config.yaml
d_expert: 224
activation: "gelu"
lr_router: 0.000597
norm_place: "pre"
norm_eps: 1e-05
tie_embeddings: false
init_std_up: 0.0156
init_std_down: 0.0
lr: 0.00575
grad_clip: 0.5
decay_shape: "linear"
batch_tokens: 131072
train_tokens: 965200000
Below are experts of layer 13 (counted from 0) of a mixture-of-experts language model. Rows are named router (the router's row for the expert) and show model dimensions 64-127. Each number is 128 + 24 x the weight over its row's rms, rounded and kept within 0 to 255. Numbers have three digits each.
After each expert's rows: "comes before" lists some tokens at least twice as common just after its tokens as in all text. This comes from a sample of Wikipedia text that the model never trained on. Tokens count by the router's weight.

# expert 9
router:116143125115105141123113141137142126058093089141115098116131099139091122093202128146123155198140137096097109117096134058117157124136116105117109105099096197136116153135127148113116111123158146
comes before: "1", "201", "2", "0", "200", "3"

# expert 14
router:121099131130121162116141121097105129110107118130125115144101142107135127111114134137152122166106076119158114142121116078121129144125103130161133127140125112166120117139083107182186112152143171
comes before: " |", ".", "–", " |\n", ";", "%"

# expert 10
router:120143134116156207109124120156146137101133107094119148137126174112113147138140148117119099168105110139161120163121167123139137118167117150122131143137121150142131132154137123109138147131100117
comes before: " of", ",", ".", " and", " in", ".\n\n"

# expert 13
router:090176158072158164097091153128120158147096143135122156119162164143129129105170102135124118096099101147127152103140115078132163098155113132127099127111098091169151144119136117147138103135103153
comes before: " ", " the", ",", " of", " November", " March"

# expert 12
router:113172089120125150107155121122128150097117129143121125151125161103108174104130094095129129154163098085135109122133146098130150118165103105146126122120143128125110132159121122180110119127148136
comes before: " |", "–", ")", ")\n", "),", " \""

# expert 0
router:129106130100115153110136118110090183102116157131123135127111156154093144131121082128142149149133176113128150137097096126183119119109079114128159138137118120136117121142144112099108130166090131
comes before: ":", "-", " The", "\n", " In", " He"

# expert 8
router:109103143139168130134105124114123097126124102121133157138124112085126151120167100114128125129110108108154129151096119131121129107147129162124099168111129097135121118134081106143109143094124146
comes before: " the", " be", " a", " \"", " have", " his"

# expert 6
router:155176148125151140120083118141169134167104095111140130126120112094157143112189143182109129112122131124110116116123104107142105117132131118174156173086090113149141121147111128099117132146105115
comes before: " ", " —", " +", " −", "'s", " ."

# expert 4
router:130099133102182157084110104136116133100121139124146115162156150104154096146157129113154138149149135109143139101107115089141117109165104093131112132138135138146127119144133135113087131118111222
comes before: " the", " was", " a", " that", " it", " is"

# expert 3
router:103130149150099127075089147116148128111093111162158106152100178119077148128143131138140130149113107097143118136128152157120191141116123118157153120119091115186126153114129156155114149145149135
comes before: "|", "-", "==", "The", ".", "In"